From a checkpoint of a small mixture-of-experts model trained on Wikipedia.
Training: a variant of Adam for the experts, 2231M tokens, 8511 steps.
Below are experts of layer 4 (counted from 0) of a mixture-of-experts language model. Rows are named router (the router's row for the expert), up (a neuron's input weights, with its number), down (a neuron's output weights, with its number) and show model dimensions 0-95. Each number is 500 + 40 x the weight over its row's rms, rounded and kept within 0 to 999. Numbers have three digits each.
Before each expert's rows: a language model's description of what the expert responds to; "gets" lists some tokens that make up at least twice as much of what it gets as of all text. This comes from a sample of Wikipedia text that the model never trained on. Tokens count by the router's weight.

# expert 31
It responds to: Career verbs and table cells. Biographical verbs after He or She, such as was, served as, played for, and cell dividers in name tables.
gets: " |", "–", " (", "- ", "| ", " –"
router:524413500395443449529549479556515468502495482453530490445503508571470460485427506553452476544554536487479519553500509439415434529487429468422488535503482541529531431482519537458490537499540524452500544471534496544521526534543586532491518511497484506526480414402478459481588489463533499539
up0:481537541542524511482491515490474504472500437518460465532535492484471525501469563629491533531538493528453490561460509501473561565522536513435524530453464501500502499486486563466513456523520517482585541475422488460556466548533460467459556422509513437506511592540443470453456456501456516472
down0:531505462487498553408466457533494431516527574547417501499540459499468536564426546474514458536508483499438434529558501519470476527463594456472416505530525440509554492498519516500497553482517546559471495465461512509502505473515485511454531551516498491507436514495488537545476496521454558455
up1:546521532523454435544509418556491476534476502487526453508498454526524477495505578450553576509513482572424548499408493469505514467514517537484436457380529500522468532445536532521504515549508499453488482479585508498469389460422488543559482487484502495505461536488441503506536496463520538472
down1:480559498487480471507546461539567448436473436446536501453467436536463577459483446524478430461492478549472502468497620496463483517534482530497534564538492454554534475449546491487490534481514481486547481450521479505467526488523497464488410460490499501534493469523535458573424607476456480516
up2:509426485483460524482488458486489481428532547493524536487539428533495486538588441487474490497530565516465562498520512487503493473482457465471499458461513487476453585470496496474530537475451518569483561471508478460474535488586376430471513479517486388526519500421509473539498429517546516525
down2:484550548524507529516474520531452508514604580524478519511485498607584442478492481512532486492543456492496453434475482517478511511485495454510540581497562455516443485427469517530436509418527461523539614524513484565451492520549496431499513555537563493524471467536498462508473520469445472482
up3:471543577404536463559487522590563491482462552525496524448491448494431499470400536481467516461438498476519517533463484428545477509504496500481558490504519516578560408509468531511468534474592538471483495488520483518521575532461568502539502441544496499465492484426493491472581504531548470590
down3:529530486468512567547557478495423528492491557520517551493442468519476400468536515529418496490448548499533433443570517519509515428461455501498512518492432413516549511526462535549466534566509450502460454500528437433498543488527500465497507509511513531570497504481515457493525497540412490524
up4:529446450490517511569501553502482520401527455491565483488572519590471458475491512592501518509504498507546494599544527544480447549463478469512510534488486471460493411446499420455537480485545494514534446476461554510548500507579538522523547484513486523489508539411508486406485462518523509572
down4:534514513432514486449479584563478505522467468490503533531476504566559516528520497559467513540550541517456521508460438449556525449486403456504467431498452518455585494491485520498566531479446494594453574562459424508506533531428486523550518584482520504467407452549518478511564589466494503509
up5:457524560447482411482468454523551465480425486504475512456506468519471467544413524476451483561548472501552519451504513471532504562532465505513455487485457484556531481496495516468495511506543508381515546446535505530538494490459542442464437471525425545495452426501453475578561502445568502547
down5:480521485452473551518484542495505495442505457471584415445464475423557569508449422536435576534538466504500479499527515574534499500524501510478530532489438527411535508524530477452496472515552467583546501481568544536504533562533480592524520513498514471434493510440444497469520507435522505475
up6:504588521518445498524491439499498444484478499479438467523536475495460517569417547505451458514489509444470474481547567515536485440521473521563528499499579482460518529516469520488497431554456469531429519495558445434512458472503528504482533457501488404562529430494492453511510509485509510475
down6:553426519509467483511453546480563544537590485488533499517509546460477492476460573466553517452545508505455504479509395524496478501449485471524528486555503529485492482486465472479492512460469525535515460475471524510464456502518534532522451507575539468482455569535488532572478521455418516518
up7:581501481556529564508514448495445539506490515507444509496447517493552524451540384547506547551438535508506571491366464473442537565495495442461458499516537537528394547518605491460468483494466492494493550485513570549565496524452492485477557486527446489527528516461516538510514476524562518490
down7:503441568512442454476502510431554481511398499503548485507471445491487472493472484520474506459450491463538558506530439467554504422500499515531576510466474556542611519523475525515487490491496521468522414539505536552464457484502542438564572514467472423477516460495449519458462556527523548483
up8:472562508450460380544545556512472527416465519478461516457483508493525527512482585487475421473505489530548538523511493486456479507460487468480493427535530503524471465520583459533501516488515549440469590462481501567572526525454505526496485503532513477486429422425559438480470454535517503417
down8:446505518516502510556502511470455501507437462448487476504557513538532483486442402434510534503462561474547539494456491503516455479498542502484459518458510503506584579513449557534476518535567503555542512511585520507504510530468406606481479495496485544496534512477487441438563527442516522526
up9:476474465504469509396496436494486533472537398502492525504513448455444528483435436537541544506559542541468504531473590454451503492538516499490487477475503495511488528502507502509499582466475582511461495404492482495508479479411449529506517545522442495564503519515530413548513498483453517459
down9:533469469454441477507567556522535489536500525549467503471489470546526572507562518529519457478515493448470488464523472533500517470461545410562498452556471495454460478539561440619488582529499483478507453546512573390480469553486554494537469517479477494431497467495449499501542437485466540479
up10:481420506501477492530518471501509574433520471450445548528486508552408476547490493470500456477435557478556494523498488489460395509495497437458507529468536602545467541446543537498555484511551481456481496496545550547520544516557530531486499466477554536566556426542524486491502507506462534429
down10:500542537469548502504416438489540526470507471502555455474499470547495485496460500567466411539508525530464426488449511503482501501498486498512509519488433494513499488482443447535449489552495480541424524530437454470506499477496527454566525575578531501535456535397551424503573502530504472482
up11:478484510498405516572531494509534538453438458465550435549460482482429451533441538454478468512505544473478556509445442562473411550469426423524503521474520431561509499490517464499484549442513497400520500471495556520507478495594495452532457499556485473542469412488501505462494465541489546530
down11:508490571488525430567455395590539518501488519528438518502449448465540460439506431552496520473509473470458471426473466477442506437506524513498502542478529516532514562481526514473441484430482510470493474517517481557497476550483480444505526480496482405525561498496481502517493521447512594441
up12:430473412525535470544488497511427523462519590445555439535544416463590479517547522619547461497529528490576542518509511439426374510521505487494494475522470500566543532514463478561549508499504513471521499534532498505519447469477478500455523428483534509556494526557479499466496403532515487604
down12:484480497494480508512533527456551579444477439524492513563485471535525510436482472489460475593535548490439543508590513444439531530497530506520582514510462496495478514553522505477492459476502465483563523563516463471451467486443531446465500495466530548475526488529461485487564489495524522493
up13:429465538485490495535520452538549541409512526526453443530513398485516517546494394579518455525518508556419498442500494486471466495485549504470459549447470493504507452485521486429432467514557558460485518582491494509464480515544530487474496415495542510523467463481476540516632534454439500631
down13:501523428478515481544459531467454441490573439451512456524510466495494521533560510466491475460536506507536539528489513491539532529471519572467477489504568570432486504598485475489549502489466511479558576551538435507528511436497515515577522497496549534498516459515511491474466447554462462443
up14:500474500424427440510528363509480534465454428483491560447494614537475482485481598484485488448484509535494536437475488497434533458531455570469505499462437510476512461445525504557514526434497513459511548466549498560493483530492501482459515440516559461482473591557499476577537480498448556498
down14:583492512542538499485552488467510493444502594450506495522449476537503477569454454486533466556475540473493492460572448502464492445472492532522481549546471519522543540532491461502476483484580448513488494545490544657487506535461488469470464509518485471515526468479525587520509527480483428509
up15:420527494497475490546478511571494519563489434490490543435484498494461495450448584490458507484493526466516497538479483507448480519492516521485579496514511517538554463571516498442513496550451470446502501493430497505516449461489482525507478505598408531437485386426510499406559496482563552549
down15:527483489447561487531434521470478489456556457505494478494520524537554485483461440500477452486491547565494461503389475412496473478517539517511467529467553514501490552505525463521514516488569446520523542523596534511480454491466484522483473470481559464430442499537458501445533477493516525419
up16:490562482437538502483530471527534493382515424465585510535473513510466547577449503397477507535461518521517503427513539473510534461522480522472450477467469518519475494494558561509469474569481576562491567547455433469546462560467574426518514487493468454486497396507495497483495503460536536433
down16:465476472568559487384537506542504501557421509533496451430524494525529499508543495486448476526529528474451463553577566496478498516518489468524481412475521468541590476558500527597472523516497525508504552440404506526522480541496501553396598520519491517529435541488513479433505586522535496466
up17:533487494511415488521518513464482512504454493501499490492496440502498514509468477556537458548493556560531539514476532449477486553570467495502376447403526605488542519553415528411544491564466592527498441526526527503486511547500481480494546427494453544434509449460530518462511527500503562570
down17:441547509506438534462529550527454470505553447497501534471524395460473488534512480469475453482457442574512460521419481505565433514444435523476540516528511513490499531368574485544488484479492558519494464478530465490517500402510594504519502532495519513552465570476464438500524477499485525457
up18:476493492470422484531488472543512501466535497495447468467513511514470482511489571546472432534593567494513572453489514437387465524520552439540544463469491493562525503436559532464521503542453544381481509498540526495490533542536476460560492476475530484521529480459436415559546484550407529521
down18:464503503529552511625499518539459514540490479454500506413491442505557544491488473451521562498478525497456448506563510588570539480506436504465403436476528556476479559535478567538484499461536503546521437524484542519492425499518476557430481468509542465494482518540591536424429473506440482430
up19:528505512538518542520480467455589475537517443470469510488571497483503478527402486523558495495483527587525469519498509495428496506458545512481455510400424432511512472463481468477479475480583503550540535534491490547502496454507501500551496526508464458523460498394465566476499523488485524456
down19:519521500523525548499492536459446487477580534521555501567413570514444534591480544586471571414475543458446548454485492528474465520567517481504486480523531548457438478458525439445554573489477474415497492471485596419514443512511475474497528425488580434475505473542451560537453497532505451473
up20:461518487500517491509502461514572534471529489460581490531510449471413481528468446461588495482521551515473525458517527479482487514494473406493497524477544454497441485483536470433457522454485493502518513558456512489442474554503507472493506481467504538418514465491490514437463545506497583482
down20:553530530518529492457460553556446423484461466474497462502514424544528490464449530496443397453503453513533508493506521541514496468550528509484470509477378537542521553456487549570456587534522491483479464487520518468446506443457418484508500451536488485533465519462530505545580525599497523518
up21:525503558525423458565490492494451456550485450478452548529505454580444490453485565480508494431449492473516459473513442526438448517493489494494594480564539514510530525498489507478455574524473463354577472472507479525447496463547518474504455493566503471485491486516489438419530501420521531513
down21:473511522481553446535456485533540489502511549505554519521499484473527513506451542568547496515580490484483538504562593503502540543532480524547464488492453505581516492579457463507583450571493512540492487491513621478473535506476460507527427444494499493543527521511467508438496517527506555556

# expert 3
It responds to: Table and infobox punctuation. Line breaks, pipes, semicolons and colons separating cells and fields in tables, infoboxes, score lists and taxonomy boxes, e.g. "- Genus:".
gets: "\n", " | ", " |", "; ", " |  |", "| "
router:534470482486513490511580468485493515476497557436458509431512480466520466537478513534468482488444557485546566489491549463461484520537452507454456482476466500493410526550535564418418436472571456503511517499490552550532538489500583538514459511515489507489493465492510475486527448534540518501
up0:519497485509509547558504575501466519462561493533510508508446513563533491537493445486508513561503445467498578483518531568522508503524465524468480488435487463521523528548499518511480516531511483476532533520459484461507493512420524490524478494539504489565451500485501455458457507603495527495
down0:457434560523515509462510468566563484487529484498507486510591546432480514518571511468499502505483498594541511472440493553471454442418531521520517580491570518511476450460449454602481473540470480484500480464547505473530403481505473487495530501502509484446525494576449475511522514521518425480
up1:536465465487472502541516446544501521556450510487476477447454512587440422445521544520459516519488497484451521464578469533539527545513481491571447503507526459457471472482494583452523551533528499500514520468437604439452509565517510499545533489531467533445510405459450496498536431522527516490
down1:514577537482506474458469481477530488527455526505515480509542516460463491521463531515481545555559562487523511451509558498436492506453513499476484561520513517522523439523480452418402499443511490539503583501462538456509472502484504482531552558424584516497493496468544515506579468508468547458
up2:527524522529470560626482462554535504502506520494459540464603457457508462596478534478467525518482508470583492546461409436460505512497430580480479586504506494497481491545521488489524475505575495504504463532485472550537525493468494489508468508513540501507503405494527458470471453484528464518
down2:503525471496549575485503506518480523583528556517474560475502514547510489426499445430473522459522544482445526495448464601501531505535520486508463445482519487496503449481555446449433527519510530448532444528445491489563451479515499516565504502550540436529542498556511565527478535535544475491
up3:516490477504493418534520525524554522516431473542456486463514457515538494521460513484512528446561540497521503500493522418501534471573463541498488524594526529469528545499459514575406503455461537495481502524516475532448447514497461486427489488478440487554537537456507563416549473411465468516
down3:518438454459553445539550556497516520498473541518515503505522537512481467531493503442435523511530538510457469499565500513525501444454591466478518431543394512463499500501464532492349503540485485556488525511575553542517488475539529579515493576470491471481459536472566450501490394506504476564
up4:457615464494480401496456460516491571466444555493484535484580491525467474537484534511508471421538493546568512518471510450427476503558519448461522561526431454475466485478521529504437471530477485525496498512524474475426492509452487456519559461525448525463433500499493455481565528545438565453
down4:568467544511447468553534513463505428494556493482510490389435497467496470551478510489518537537423444496523507476467437471490461492496442504503539514491492486453445529457576438540469493464512461450531469448442445481470479508527544484448509539512468529568464579441485540491557577512501552464
up5:512479516575512513454514504464491469504567528489546499509557463479537463543525429543531464479479563527497551473482493470442494536473516451434458523510402544483447515504528587506472443542524531493496514509538558449497482527486527515456565485499551494565479486538530569520632509489533508500
down5:452535568452558541504511522414460570521518492486472575537486499550547518489458566456428529498478563501509471507525469446473528581454432559459502522536438477497504523451563504493527480478485469505494451456472447446496504482566444515499527453543479537503551504496494556416449526501500537428
up6:556552426452526364520514486533468515460519460498498473422483486544537515511517557525531562525436537521595494501458464531536483521530503483464489533518560402514456456427533515506513573473483490471484534519487510497501504439484502507592567519494465505511420542481521477449540481478509496527
down6:445521517478444471473458464512532522451548508562518526502487530470504469449552594488516471550507535485519503572555482540466475466486488494521472457469499496427530485449508443474493464395451586539535524458539464536594476465505592515527524549581459498500488438425527532496572458489484482521
up7:526523563510518490472501440491546526500529544506497495500577449566507480532469488444527537486467496508493551498483502491501442498415514515442501539492521487493455518547479556467567499444524483474556520501535601581537490411451556517438502559548558507529515447524531511479546478591453569457
down7:493412520450481477483467481506554500565475548441506509485423523501546552486583536483458547511527512490407461448534518516498526500505541500465426465528500525529512510518539452575538494530448463540495481473547499475437504433480493555428514579471504452489490404566403447502399557527514480511
up8:516539517505391385604486475528504434477476481547507516467570497549540409496511527521517428511462488477446562493544556519520503457557523436495523445444451531598501506518581444452472432536488538505463511450453526510499527557496477450480555449476519523535483486467526510501403487540512475526
down8:498547396493500491534452482455506533478561581496478515493529566474545518509522469493531545513508488506556493432476445436504476519415452416512389540441548456473464518473464499448475541513530437532505558497556499535435571434455522478467503474520509571502581464538503502481521479495477529508
up9:452546527507451458505457528481478428487465528472490519485518449508506489502438532546523539408522511475546524465537564524546556585489448542516494497454477545499452493496447598528477486494479531519434468532513562481487523482504488489524490472474497495552482508502489479490508553571598573539
down9:492474503555533495457549555543536517463509494540505502486460489465484497539538570468487502421454516534501542528556530454570490464508500544594481557455456530449413419501517478511487557509507459475485467374517585496442561443491526511559464483451477524499507512477486417520454561498555519485
up10:476483583511449474508511509573470517490470546488649533497534430514463468471448503561472530518480510509501536558538457483453484482517498442493482475496469508466512557489498571438500523506506521501480465464531471527466431476592498526490460514510447524393509521498530484498603515474510512490
down10:507551482483474549480519490500473488541477545547490505511523466518483467455506417543438496490432509533501437544435549498497511458461510481510481477459502480502503462616467475441491537496528491488503502559528490484480455491466605422482504494514476533565478495519513399447521493505560480515
up11:454488494429487506597495494467544489436591496398565468454500491525476518461510487509534530531447441489517577485534491500477497538471454529452522434493475486478480462519488609563433490436491495468515532465504473427542475532532513462488422451470489471550526462539455507464520532535558559489
down11:497537557487516462530475520456468494470539522431509547416597414537523494507519482474464533550437513525508472515511504529485542469515388548454506512511491495472516458433572500545503456505517485470538516512427478442497545490519517560506482507533526500470534468480530477430553566517475451485
up12:526533552441497589508570504498525573532551513426456472546530500486516501523540495455495420489490511507464439465462535502609517548545493485489541463551534491491480555434540526461580512528584521482546538492488580535453481543507484503495468430548542466516512468496474478518555427516486473440
down12:452457511512471539520514458557564532512427457460523489506498498462486491521544608530461423538543491535521497493550461513522492523467509459510476473487454506466563521448460410532538482525534485432548458513447531448512443450447507578508524505543466528530458529514495510482486422459454515511
up13:509469518501440431434508521585442550460506575486451481510525463539532450514490504532527499558495448531565506469502461469481547467474528488465510480541524526484439506570508444584504487493495528551595530539496480525469448496517492481528469486520493504475525446469468513546492504476526514510
down13:468514572515442534502512494478461495546486433508552594478435487511545478490526438472514575530521478540465556475507531592571424484446564483506451506491524498496571485536501563469536530502500537540520459538445494496479449549559473403498471472493463490510500490530485444443511402544524519488
up14:489479560432409505539515457427513535564498590425465519440556500518512520504429464568533544544485472486518524570472501518478416539561564514434464442489523519500434477462553543430455565538552490466544473570531527536464507489513473486483472478440498522463505446490502491489502460496505505524
down14:523452510540551504531516506460460465486510509527510517542568481555563493492513514484510546568579534541509554511514555446570544494468533481434549420506435455500489420570554575457521490462488491487461567495462523515507564511503476511422487499424445495514503490492491453469463522472489454511
up15:498490483393481446474544509428465496456508537484476509468538504472496525521428498482469538456464504430486579508464465458487496528529497551444495495549491500509515507551478477489494547458463526480474492510531486615530492496524522464499511446512551497582537553503470482485546490503475482531
down15:482445535480529486498533523537478536468425481519474525509476506451503523476618450475532465474526507495478516474594507477532516519452563542578471439514517392520487513531446572479568518516488501565511497477524513500474470517470505511549540541465483410561516477491450495484479535502493483544
up16:547516529512496466566483485454542547406558517440526445512471458433548512513476560520480477466507495495481527474480474489469352511498534520478467566480458570441468554531500464419402469516514509505517482546550529515572521540524531469406544497527476495527481469455469509517396496487539470516
down16:466499506477563501453598499553538484478585534552493548477544516513526422489504515535499470554564459514530472444507471503471569426444492459557467475425476530508533445504464534429442487500488567544513559480478501518522486437497511482522434490464520502555550436545500463542585464448519524478
up17:476501455535473478543506496497517488547541496479486404563454425551486406472456453557552506481484545504478494452492498531457468501474504516546572563529551575510469533514445514514520598476453437479477482521442506475521534540525469479495469448504504441481526520511479609471436504523480539487
down17:505470479441552512486472467504585444427496510520537479528483536466528547488419483511541523526531420454457510476459474509552526511494565495532540459472555523536494439494455520496502460478483489464526455455424556487573453517470545484483425456484501500462527507508546556517491438529481491429
up18:497581516411490474536464459421453479462505498557474439437505433427504563521520574525537513541513519508400543497566531481524499479512540480516529461474534508493496568462468548548536528502468514473482533480532438514491481458505525465489491477458518488552439518439484520487518491547442556541
down18:520458460559487484433432472472565546562591514471430441487498516516537530483570511508528436465468493531524494496483490538564481423509526548534516531496520480567426433494558489474531519548480548490497560462553543500466445523481509570509531504513488477443525396486461485485512509513559555499
up19:504516522433459520463579491478460550513512522478526505485512510506500434535552561467514479505527522455516517493482500504523478536459480470398423520450434471464431504517476565498482484492519535427484485478519467513507510477566466533500469575548433433524511507531509400538571546571483444476
down19:538455461494528498544453440559477492450499491487530496492426515516580489486511520490471565493588551518547569540485557495466538528518497537483477490530509546454507549489540449503436494559437534479512514526501553520530578503489578452539479456518498445547465552407518505539498507445478473518
up20:535544488520499475489435427507539519484518361561518435509582449490530529481439549550510547480505531429555511467556446580499521458526531497514505484410515498524452462499573457432429472496508528479477510522531491582426512536481507538500555475503525445590441493517494460438487475527489527545
down20:580506524526454510481557541516507495520486567507501483470494531483497528517506522539494490553482507502492574516473456506515433464409558565495480479526518407490510531541450545513453546460495538567542469515483490450516496449493514473484537479475547454446438498526503464426535451501592427514
up21:507485591534482511526478469445491501482506492455468530462529446476466518473474488524550504441500460542488534537452504461520526504524571520455550522526453514462434466495534532441515562486588546506530482475543524534567476490543494567521465501478529473534480483490425580560538519545463511509
down21:439546529476501516513455525485469520476472491485446460444500492513529499454447575525453413495520481488539625517466522516557432493549493438475451482522513503499548501460557523553420521485551564491467572406529473419493589478434570564470446492511476503496477543524552537575474480460423387552

# expert 26
It responds to: Table cell separators. Pipe separators and header cells in stats, election and succession tables, plus dollar signs and money or contract words in sports transfers.
gets: " | ", "| ", "; ", " |  |", "|", "% | "
router:462479542434471447513582491551502531467476446500520450474514471537438423488440511507469463494466522511444521462513608470511457463483457510447477456516516526481475510502541533505484452507463496477529569461563491521519511524500546544476551505577429476560491502522491474470559507495519533511
up0:477502453487456479435528546529556482530460519427545433519526471511406514537462463536560482503449573517511549558550532431463462545422490469535475521481447512487562550535504543459510543539526515497439549510546492496529551530571524463533515459563433589515518519464464544436526466536494521590
down0:478538512492469506458536541496533519487485477512531502447598509533501571471487465498497463524511532527543506493436506456521479474463505504492576561522452449535517511533528452573481461498496546458460502475540481456463419452501584475525515437478535525466493547492512474613575471504467498398
up1:488549555484456433486520520500549524469560507486550513567479517500506470492507557508487527425463545497521555461480470512456490540514469479512447514524481555510536565508465503498440459460497488449505529474451500514532407576570525423535478460547498500529454503450491540491509447479511522471
down1:453529534477431551553524547476513517487507503524546462497491497480469481453438504513524455502490432512519511491569447506532544527463532509562440526392432510558523604479481495435469499574471475579469514441573580526474529512530504427546415545511432427580423525524521486524499452477453466500
up2:443510498457465442584487475529478523480481503451495516497502459473587508510412483469436593513532548500449456511438452476466489527544463467456482490469510521524428528512549490490431537394501482470492471481535468531545572524510539559493519501573451495474482485425545477514521456536544564507
down2:534452488474548508592510558583475487418494475521402515463523596492507565527476506494483500523481510588509510502514528505491454521532466476512491483454492430440497467480424511499459491438469514523471596508545559473460531445585542542423500543524529455481465449454550540512548477468519519503
up3:490612464516569453490480490556522506513527513406542493442491503509458480569477563504476490480488500567515560514410488462515515491506502525516496531519505510538470506556563510527470498521517560494476562478533477550484398494455509506535495488562465420510449489476505510508475477508520524423
down3:532510521470510424521506485530469499487520544504488405465526423447566552475485514490471508434488473533447510522513604577557520460590406542500518528539520504420463480495512465628458503506462493501452508475479452480509411478521539514451493487511568499527538421499441500457551492501555494419
up4:478442533500428501468528489460587508517508524466492479505507431427518508537492540487536526528488569442464580479459464500480471474485511558460483511488456493499448468530608523566496474449453540496541506502486453484565507437488480499495551490504538536488501510454477486532549497489466559507
down4:526471474449495540535490430533496511515530594498577461498538461516518502461507459484488463480521484497498475519507436483464470464483523473432552504453506540566566449510470563395506488508515512529510529510537589545587426567535459476478523506472448483550495493541465416480535516481522463489
up5:465560441515502481474545503492445474507555509456523441538472459494465492493464608448499454560533520528471486487449566503475470461493514551474540550481459435562434526533525591460475532534489504576444459560501488519584489476534515496472521571545538429573445482473335496565471435495466531461
down5:462538499466518517491484532531485495455520462411432522538603535457502498561466504555462434505483497582484501556486550532558534550470434555491514522467521535493580543521523433601457497507455461500446516502435472552504496465496453554466430428471532509533494485489537463557509470418462522448
up6:487531579447516503561478566505498475508431484531520494534598533523441492542412534488467533521445550460501484499472452475513532441509488490481478506461469489553570470496478519475530506461513474498495584389490433488552461468478531512469530435547541464552450467483445497480529518487472518569
down6:538531510459470571523545435464447556469476491519551520456542451507506532491497463487499538469439495494497476520488498457447537401436513558439514498596521491535491535397495537503453549485446571493455483549496497519477532523532540531446489484447471589496502556466541444499487508502478443426
up7:449615492521489504508542430513505514510470453535451483526499478562444494553491476480439461492486476521400494504466510519504503489528425484533501544497528455493394444465565509504516432551447474461545551521498570513487520499488469443476494526554523481538556449478509445532558532515576482528
down7:468575450500505480486509543468516411509538523497516564470500426522433482515510467526420399504545500527540525513565558510544561507464565519473519544451467457531557537527481451444488534397441534486468474480485495533504461504447550531563512533475480480462523478600495520509452546512539557499
up8:557461568511561426523487451500484458503491481554532466506480501558602466549422541465506499501489488556540521477537519530503379517488485471582480504446519493528427511518527531496438486498532466496512513431542571522514486527466517431543555485433530525532496516555460542489541500503486465447
down8:503493424571485486494521526497462468517525484582522407468497494535476514492477540484444550447503509489544498449436579491511473457493522526521482533414549471414513526507426490485488550481510457498471555473546404524597547517538504601503534574490581499519466549563543431466552522500462560446
up9:389471493469597503432489490483524509479423413454486470535487520580567536501456496490520588438484516528510515512487500549495532505491518482464490457447559551551507532557542567520389518471528562523506581399493531461498452572595487464476470448526509462486478460529511516440505458455511563561
down9:465550471536524502485469472465440505507455501491518488509499527501443488514464536404543567495508517519541428525427482508524512550529534591502446548470576519517486534500526522554473521513507496428579604495474494533515430445495494471517502462511559552494497529516515576517487464510521508501
up10:449506523493470518517519469489518575513476507569485433504524462492582496476462498496495460535488452491474567510509448428542495464576516508491439416491489534534531470482432512527483576474494512487472505480505474541533474481522548456502496441483565484558464455451482579481521470444509496518
down10:523474494479538469488499506473482470461510536452539510554456438524470503506482567496541466465468387453516404562545469462469501515523503522523492527539489470533490468457536517511498503515498514502555452491404520427538481500525522526501496503567555507427508481427421493538563584466515554474
up11:486515523470415458504474487437556529397463501509525541461518499508469532557412455521410461557504469537467599471508517441527494482505478476475455457496462510551509469546535564502509519509506515459452479416506560460485508538486511473540475457512470540476495531525496474508542481512522526526
down11:475532525490578458539518453480492478471551477491495517457474563459559525519466521490533461527535413501496509541540438473452542439493517545500500486541490463499513449506567496444485524457565577521503555544551478484413445517494427524505516480470524469466454409471476460522502480538500403447
up12:518492556515410429511427433450507557480523531515487536526543410474584490532467482424502485527463544492455574549550463455468481473523535466499515496452542540505478535531501510489437500491453535482514517514504535512552507529476460519504522498485494500421457485512494507481513416470497547535
down12:540474524423530505560481551520490466441552460556535502524469478479411491500501498450475486491487508534501582515504517529536482553512526470455487508537527479494461454484544523498494459539457444467528504501483506493587529515545502517518505490557493477498521539428486422494425472478495562513
up13:441445487457492523545524497435501480493470500471499558452524452509468522529448530573548536556507556532508524536478532495464507484532461485517504502486477464513475470428519500477501524447504475529438533457485505538560525480468531446543490560539531455542462517466411410536527504544519592489
down13:504526512513500481503473500554476510522479502502511472471528513461466479574462534537462475473390437449536499492538514558470492446479468482494511500403501509448461549519427498537493438432552420546474497449437504543474450527504482526489458528462533407556518468429462559536519481467538502477
up14:408458505431455563467486464528467553478549526536462560476503491568496473495428426570464519467519531514533514521528500485511516548463509470400475472463480565484532512501399465489531525504532567552514472506514441545469510466494458531458490481542516568568505420458479483371519532526533488508
down14:491528516565441499462588568481488542437483534473528422372524533479535450444534477510475517454441438535474549458476472469478514541449427510522581502481539494550518590463512501497506546506555472489519509463525481499507558476497493529478500483514435494426563543495532480549495527500537563499
up15:478518445571497511468497488422515537507582394517494447539561481471502528585503520528389408477514536499509550481482450479543504449534435525415512450494556556505523577517476518517470559505515532461478461482500513527459458567509528566497479500486521529550478531453536418469483517549442506509
down15:559465473433429450532476453440501490435581455491465518491464547515514513477420499484488523527544527560558506453474452463468528499526542479472500502527526465479536540445527530532473538519421522555481532497466470418485474500529574542475509500514459446519385391582533518558442486518524429480
up16:471526467506498491498540467525491605561547491481525455528539436551550459480453607483485469518512512508458479515517492487501492459489484480482541432590480478524470564538488599461513554569542487463493511475520422511448508461525582519483532525464487499479510450459498466613561481515537470520
down16:511509466531505551453526541529504475494497436411504429536466491516581545499476539519418488583570432463425509491527560517444520541504473526481500500405495462472505449491537456491446405473443565504486509531462497511488524464541486460490477474419477532507506509524578558593492540539525478482
up17:502511588512443482503457438504455552544423507548475491472472445471457523581541468472561508469526505419499466568452517561527481562553448458436513567514517523513454519399505429535458460415514528502516536458512501512422439514547472440494524433613530428557537492477497501499525482523517451473
down17:525505562504508527443539443507499513508484485500494561519521493569500574584501521554494478532479502473517513466370477560490427475442523541510449442548504571516537460514472509584479482421407475472520549499521530546459464568511539485512464536499485460612520546500545509458532471488475533478
up18:436553488503525496519526493522474557556504524495476542494488548516404468450457548504410530449510566477519539435503525533469521408515441498467517408441497560438500502545464550532468517561493513538562505526442513542539507474530525454479522441493485477491507542529552467413513502500530510463
down18:480460515459542589459536500542445495448498564511493471497533500503529512505547472498529421425565465552451524465482575421454527461473469505512509536463501515468569506415488566443492557507508475499474514441547543481515508484510514563567509473435482481508584473427577497482569484534439504450
up19:466475454496470504584575473468547449460529512463503489522529486537417538593497529487496464515523471512538477523498563486536483547446500503472513528511486527541470423512513471451572498538498417420480451478547612535504509510591479427459492429540494499578484463490491489528535549509485438531
down19:544480505427548504496494554393547523557436513458478522480432528504546492486561544432472540525449505552486482466535523545476563514508496490518497512485449509536557465537538506460436472550425448440481452524519484460490480500464498558405439522460446532482516550540498406455453457428553480545
up20:445505524451487491518511523543479527492464471493550507496512523459511504574415514477462529494507481525494479511501513467532405509545431561524564532464568529472468500496568579528517501556531556437548533429499493503466577504457524490539486477544409449550525478494463490529546444515455562458
down20:513470520525526497443500508406473563452527518468601458497476502461546481506465456503525448506551554514469480494485494463466375484488532462493528475518505536455479499505534407505538520551537499545552533536530486488490556482395475552539568499557437466548487548523517444490479498511419485476
up21:490542532499501502483473521489506501475462516569567533525503416537424488608503471474514516559415529526463533492496470549497508565540481420455517458507465514568440485461536511485506497514486503499466491435519557528504500498613497472460531502576593455502440529451501536560425441467482439500
down21:450490493523514537504398431461493521501453565525491489494578530528449545466519492468520484548479466515414528456457560508485493446494401508504505499474489509513477534437385591455483448536529511556513487452496566501456535482530455579530482472509424498545505517485504439514487486443548482541